Experts of a small language model: width 256.
Below are experts of layer 3 (counted from 0) of a mixture-of-experts language model. Rows are named router (the router's row for the expert), up (a neuron's input weights, with its number) and show model dimensions 128-255. Each number is 500 + 50 x the weight over its row's rms, rounded and kept within 0 to 999. Numbers have three digits each.
After each expert's rows: a language model's description of what the expert responds to. This comes from a sample of Wikipedia text that the model never trained on.

# expert 41
router:531495483523460525415564425561568414464562562605535541456450475502449543524441480532557485522521390500454514524485461443416556542492458409490465451423500514506423546478534471477545535581547584461440506481420456469500545470475398408519478434417547430578408428479553469575523520516515561517491499495529487446560494570494473464555535437429427566508439436563441513566536554467500550512546
up1:576567503601482527425488509558499520520504515552555541486540473478501517481432492551477488545542473643478610513480543470436624517501406493482492436519489412375465506475494414416528504496555546448488522572541458487421556525397475419571447401478539487505503483448559427543546574534590444564432552524529518499475470523481460523490430406476465519469478447540460503583564506482425556513519
up2:578559529538495537458506526510507531454479502580498483468554519487602587431474418560418471576564435663436575518388558505457582529509443440533458495474510443481475499474520414390506539436532532474487588577502470434465537431391462387562433486489507501566517496488527499492556588541569480505440486572544530521447592497446481458486391394455438504449403474506474530505526507509447491522515
up3:510547505549439510454480519529448543485521503488550541442530461441497559416487479569495450499581475627448604536435568455479525567484455450488448411413426432438492541504474458426482527518555534507489539580468428501482555529487491462590460447488512468554452501475569415528549573587552524582434501581522530534551462544428440447467499447451473581469479459555425505489538542483462540584553
up4:503551558539474550484454503549486548532545515540547537477528545447584505394444421562513453514582467604430614475426551493451552570484476481503480431426496411408471549486527429423476520507567456496460500555438437537446526520430508498535465412504486514543458523484526465514593636518566527554514474570577544561535509474480471478461476464523492535484478447538459505541555616537502476588504
up5:502513471540481524417502475541442548553462535498565478420527434409495477462479501527448453468580403536461483511467531476467501521525510457501482443524462512482529487475386479497573541439501514482461570569468396402484462487470495473609459479505515459469393528413569387523565549599561520463466551557522462523538520470482493480493507506491520607520479500482496506500453522468407563517526
up6:551559567536490495427461438617444505489504535551544619447555422419506504442487511577471480521532491539468599469455536481458546521465464452494481400537427467424461476505493445402438540475539463479405559474511448513455473473508540455589469403485475506466471501476538399493553530576552509523501497529570528519451453492448487475427528450511416537490520421488479510547512577517443506490587
What it handles: Capitalized word starts. Capitalized prefix-like first pieces of words or names after periods, pipes or the, e.g. In, Con, Char(acter), San, Sup(ers).

# expert 16
router:538540491534478529440464450554532489490572560532535557401455464464495560441431544559495463586546379585457511512431490480439542525469365441511461414445459456488470572467530464480422536513557554476438528539475478462473554450445372440574451439487555510529394489438552471486522555520496570551469563532575521469586531595461442460596520477397449569480472428547499489599551551464469534514547
up1:544566469573437542465540450578459510474535521539557531500533428450496515501493443539510470480551489530472534563452573435433569549459466446456472419435455490414429543495506445464538589529540511455444520536483426498475558481490464440582436461421514458537480482489551429555567626621543478580467518582549509549500484519450454450467469410478429530435438441528428559527541575458441514574577
up2:575569495649488555416522473561505535411512509576533488432530478412465590403508490535455438506548452567465584540493537499508553545492507461449484476479448470484416539509487451484489572551595551415449567582550451503494537510430433432511439395384489484545469480395584378513508503535523558502438490566606552464467440528487485435504482452534349545449483393554432520524522595481471467520566
up3:545542547557472534442562495586493558470532558551532487423523459448490548471487466569524470442585414538432553552432562397463563560498486440461446440475453463440473538479507432408533538548546499445448562537474417479481498456460418441546419419457504455564493498448551437551555559579558524543495489556532521483528505520435459435475454400481466558478414461576463591510538589489454499534568
up4:546628558554467520435585522602577506445512539510575548464495499458462587455479349578496537458520543484483491627428545492454513550524527442514486418429429498474510546486549469462529521481480510484453518541469460511478588442473535458568418423458492469468455542422510411587549515542522511545460554496484559545519454526478479461404427469527500555486466506469477525542489524467477473524562
up5:538540507550409564462571473550458545447534492562564471433547445417478542491466457563495456457578500536433540566448602475493542567458484440486455434449458446451468534520503444425564549515555540452453534585466414490462546479477484424552441463451502435566500501466563472572553535564555504563454502587532488533523487523448471450491480381508458544452452438535480619508508521443471518594578
up6:540499452535507497512517565506534538396458468508569525452520486460439509424585539528401417452534465602442559649511495436452538508499518482521429455504480474520443459516565443432518548537587521427462583553472450515548556550525480485514450478374493463503467554374504405499521493610482478496495500548539563426545500537418377490495515464513369476412480480486373458558499584542456442515609
What it handles: Mid-word consonant pieces. Short consonant-led word pieces inside rare names and foreign words, like j in Ajax and Krajicek, l, b, arch, col.

# expert 26
router:523565540542445537420500472588495487438553568541528546414475490480476575461423528560516460525572447541469539543443520460433529534476441426458479454443477465450428554443526453440470554542595530457418525538415445463487553467453398418561435443461529469515424509452569462552546575527503547535467532506546504446538481567448452459554504431385439557522458434582447467567538550472411580539539
up0:552538517568488549485514454581522558473542534524577584415507462433467479504471560526517448557570394533492568492461540437477546488527434472466465437482399497424458541529465438417447502533544620488377502492570448412483463450437477465557465414451566452546407462431541438488551542533508527549491515527538572527477492604458475447483531474466402579486466440547445543515535503524450557472522
up1:533567468557419539504524467526559495464557562517568498426467449435524505457468477589506439530552461535463557529433558462409533499456491384513461370388455480437443545484519408439488549539543516490461545543478423457423556423445473411518481452425575441562451496428557437544541538563545556573474500595500452497493538558425458415533457466474477530436479461524490519540571511487450453536527
up2:564566528542450540423512453561515480492546492532547532414473483433500546487499476589498477474540440574456529539425522438468543559463450400468434463427475452457480563484508454425517566484557554500458561545484430464467533461430438440559478453443523431586460473413559425567525574582564532593451514587546506480481526590476416444488484434456414542452464429537473539555605535443457527544531
up3:551585529558455546431525425552516496477555511520578579446513460404525534494448489577523422493559459554434554540420524431419557563462483448492459437438428430450466573500491439435533551512503526473436532548458422457467528445464442488548457436476574489617477506491560426548574568566545542581462500546542523466526495548466466406467460426441426551464484409553452553558553542477396538553575
up4:566597509558457550465511402546488516477569496518568534452513464461548514477469499515490427494520374524454529553454520498463539543499486461498449408421465433458481508485510408439505558528543536484486570567500432428492545469434471464538462439436511463566416489431579446532531566591540550568429530570524525504549497555445454460547514434485468559441492457532415563559554532486456536520531
up5:580567532599450585447502437569504496517560529499545542451528436394491556493471497597489450507559435525456515564436554476464570542420436431457444442452446453454446570498492471450506555502556529483458557532462433453497526483448434459567423457444565448580446494435562405542550563544528539547399516555547491484513523566446427435514480426445448546486483443555427553520553504492445536578550
What it handles: Non-Latin script fragments. Byte pieces of Thai, Tamil, Chinese and Japanese script, plus stray single letters starting words (h, l, b) and words like certain, addition.

# expert 18
router:539510487540478533439535485556573488479601537526537523454480461459520547458436449542444447571590492537459534557405473390459535541479403465422480431450491471427462546473560450429494549503564573521426531515487457449404544439455377502505450442504501503565449531471553449524579561571502557553493593534548482446523561557484457451494456456455432596492471427592485505527548583443421571520522
up0:522498493536517596488501431544509545424458542592480500531586449440558532553476551522540392434568514519439479513536576532488509526510510428490527532511483385437486481497382518425446576579513449430506424560495358513600536456559514466527469394451524486537506503455516453512585499460502510521498452530540598497451559474442491457521449416461505548457436517559411560501475551516441585519440
up1:530581504523439543473497436561479567467546520541535588450533488451484539470419566560523440464584446610436561556468516530424545522449487464492431420458448457489425563464494412443462578530558489447453540542428418453516517491483462443549468473410556457582471457427556445548550590565563549571454485571547519485518439558449465429525537411450422533454472434519438492568570557497499520549530
up2:540559536544490534451493448532483554440514533544489538440547466453523556482379570547569482474534451594466544544522544537405553573449494465519426440441431492491453588495481446442524586529504455392432537534466385482503572453479517440574498467418559412578471471470530441565553530575551558558472483554548501476494476562442463459547526419438459520468461465516418608558531548479434488532539
up3:540580534540450549445479458582476534476529534552544574445506465427497583447408569564517435451544484556431550526488541578415563546464445462501437435488426474467438537471503428463499567462556475432457550572439424482544548481490497406577468445449524442561441445470544445530569546562547563560437496588568527514522494582448489429534555449450478560446486450504394581566545558481460501531542
up4:570571565510483510443451535545485518460489553505505562446504510392570526465469525564552455466517467533466520526487482501481490575434493468502393495411469506508525554482484475498544524550503397469470493548425431494457508496464479442515443525447543454540433515451577459556490534536528577568432460531645465573485526530489448466519539481476433632484452476513443521546542545474487545572514
up5:535549534494440528445478460596445516484504531527553593444485487410490581500466544598518442456519467540394544570505517527424588555462441486476447458497451427508459545475494436423492583511523473461445549555466437456536538462435442467573448420460553460508419464445533457582533554548550536536459482589556476509539479552459513430533538421473465565463443453547458547543551514456452514565550
What it handles: Indefinite articles. The articles a and an, plus one, another, any, in running prose and tables, e.g. a member, an ethnic category.

# expert 43
router:505531499548368537429501446527490490450492519548516509443537461453500515497447511564510480518576463544452582580470480445436559583451448476444518426436524470483375546472486481479477578509643573564418542583529486543547567528455414466539465436503647503542434487443602467452511528600530549559443573563535473533477435516441456460554519387423375593503498415534513538588490512501453583519545
up0:571572533587484586467554514564514510458534547518533569421512479469489560463451483563466450562581465547451543552430550507423536528411457425534444434435442419431449572448510440442514497508493533425438520514430438465432540432496441421544432456468540438547488555478521480537559595541484561540427498543558483482517547565476467423485473469444450517465403437528448510501557541477469507559574
up1:575558468576425473481539455517559545475560528543479531464501476470555515513435486511504443516598495531499510468447527458467541546479436523542482470466448489449453535487511482408499504500570575442530532511457434456477518378426449422544460390512563471482498614568561399494539543509496510542403562606513545461520530581503515452413508543491475535431435498552484518449547548529529455459559
up2:473526494577433504551500594513447537462505500519551525454526410462495488486390500557437458540512533514526519528452568500442519553531380539506449465509443453516498517485600429502499485578568483438495532503439521397475507373425430479509437444497477511539464479470566506568537571468606525522455520568579472519510481508489515457500469477512436593431488489526439596479623554450464378474456
up3:533538471529443536490601529566567502444587558506553578436489464441489559417424520534475490518596415548456531499461550466455548493448471452544429469474517413456499585466569439472543485517483582479425535496416437411475540486465463443549463409561492465560410543503481495533558560525508573548414573524527519432535534533511524441480476495430462523443448456585475458566551548452459471536556
up4:521572526567497544487544499549515502494577528557547553447466461440466569464428455593459454516556453585448581505421564460450554575443418431498423452447479454452490602472489449461505489539495543426469537549446436479476544404471460427554415430485548432540454535458478475571585525531479570576423566504573477447546579581507494449513508427450507556482446402557447523494545535481481509578544
up5:493517480580519473482588441541560479488530521524576501450432520482557541559416444609484497535520482508373537505396538494446512595461518455504443478471528499493513596474468504475522530593453477357503559570448380480511502491518418420582430457468589471524463561483531411618598555506499562534486496545536414495556632487506464427444416525424484517486508469508526502596462447463473510579497
What it handles: First-name word starts. Opening pieces of personal and place names, such as Rob(bie), Rodrig(uez), Mar(can), Kil(im)anjaro, plus the degree sign and whole first names like Manuel.

# expert 52
router:522526498501473549473449427607525443508538594504520518472458470457500581468539500514561471558553482505446604525456488425405537523520485388447468460481462493489422561468460442451453604608562555498485544504511484534428496542426392454526473451454530492546402442486575488514524574497513519593504482494603526487530429560461420447560512458421423522522502400566488522655562614437405553517516
up0:504563543529473493486525518514442543493469560555497566500487443419485443435476490591461489553558503518461576566433558468436548552445464428514393474524453532453487506513441402439540524482554523459475619506451446500567518470461421419579497394527535467493444526440522473519580515538527536529450597585610541493415557556480510430455485417504565568411436524470431539531524590485355562495545
up1:536600493595458614440582470490539582467491484495508517402503475442500534444463476550431459578578500555444530525378594513429538561455405484484501442489463451459484547519537473449554526486545492374380531547474422468467522485515465438566457495405538425509503495481484415562567601548513560524435477490588584508528563486462495440510518445488377591491447465550477518515462488520489564560512
up2:562571504568492597458586519536518583481530514564533560458513471451467508472427467565441451493583485540460558551459592498480546566463429520480466466415406412414475536487527451455521553491528532443430475555418447480482547428508441467565429443444541412555561493469530416548572636537517572530466502551567536460472485518477452455419499433514460572454443472539403515508547521456466537570542
up3:551505606530452456540496480519543610470540490526564601373506467349533516536459415496463505503574482539525449588441514524446534582542432493471453473458422454434479490533527498459514474542462566518528476579462457442523533510471419543592415399495583479549525534461544463411523551493525485520390552508469505492505493517477458502483513434376442571443515421468415539522529565487484542598524
up4:537569505593423545473586501533504604429547477522541544428544477407520462482464526591473457498536458567490528534437558498439553511444472487496435421514416407374495523491514470473508541512525520436463558550459384446514516450480437419577466454482533433566497498456522383538552522618570505550405521549502522503472552578452464456455485451528443564447466485524433521454458509458515543534538
up5:527586528553459537491560508561518576464524471556571559402553480443539489477454491574453413527567515535476544557468584482479588572494430528487442421480480454404467531488540498488550539489554534460439576576450422443534492428473440470580428449503525447526484498504533411531571516587547551523428535567483517470450512511453481466466491417470459573423437484535465582444484509500487474520524
What it handles: First name starts. Opening pieces of personal names, often Arabic, South Asian or African, like Moham-, Abd al-, Raj, and common given names like William.

# expert 29
router:545530536554437546482501480600458450480561593533548500428472477478535613439438481526533437526549462542417563555439539441435519545464427440439460451458481450472477537479552447444502552514560526491480525522404472427500535416470404483558421421470573495552453506497540454551543540541477563551455525540600470418579515597480415421539528466454431587500429413515499527512548549452436556536495
up0:549562502510413558456508490560568563460519570495599521459527433435557521480483539564473432520535469495443557555435597518436570554459477473513477463454473484467492581504512490372491547503558555486420550511403389488500567498486396459618488466456496431540466513482541435515519541584558508551478510583452483534503495588430490494550436337488513573416417466541506540569540573450484475505575
up1:556548484551440537449481416537550502463541534506562557426503475437519513445495473580469467493573489530473550566472528532449536491448427493467455429420472441440459578480519436437485529496558517478449576544525425502488557454461412440522469420444557451589419547450582472520548551592539520576479524506484486499530433534487458452539487442450475590483498457583445537548573536472430459564522
up2:557538473563469551456549448571555526468512561558560540420565399402488539471454485554506514505586444552441511535435563522428608545455517470474434435461489456453433577474533455437514510531566510467455532565470432484492577448448433440522459442471546420569445529465552428540559553532546561578484497583478545541517467543477489471508483432472466573456483452557409547538548555489458522570557
up3:527568478572388489431424441504578550449510532550592523473507418478472522502472485519473476486522489527435528571508530494490515515457483486506402410471412478441459560466569485434536510576528558503441550522502480505495543502416451481489510434493464443562433518481567455509488558589599584542569519594536469528542437528461438454559485396460479596447470476562411531545531481472503549491575
up4:552538510574399538462538418537538547448535566557523535420536413420515511479458519542486393500534449538402487572453551524442587518467457465488457435457468485389468553485538459438532545540544540448412567526462436505479531482434416457527434450432516455528427489433561461520524560582588540581480525573558462459482481549460440465477460438502421561443473470543462563554570507451533483538536
up5:543539487513463592476506406541555485480531563558519495456517456417503532473433519578482505504565455549427558550454553464468570551442465472488441457490445473416494585508574436415534528594506548471426539556487429494475527466465428443557433427455516462572460523433546463566561559552543576572462542583557522480511479536463470409490475386462458531435501454558470569569572545460443459545540
What it handles: Counts and group nouns. The digit 2 in numbers like 2024, number words like two and three, and nouns such as part, member, single, song, episode and gun.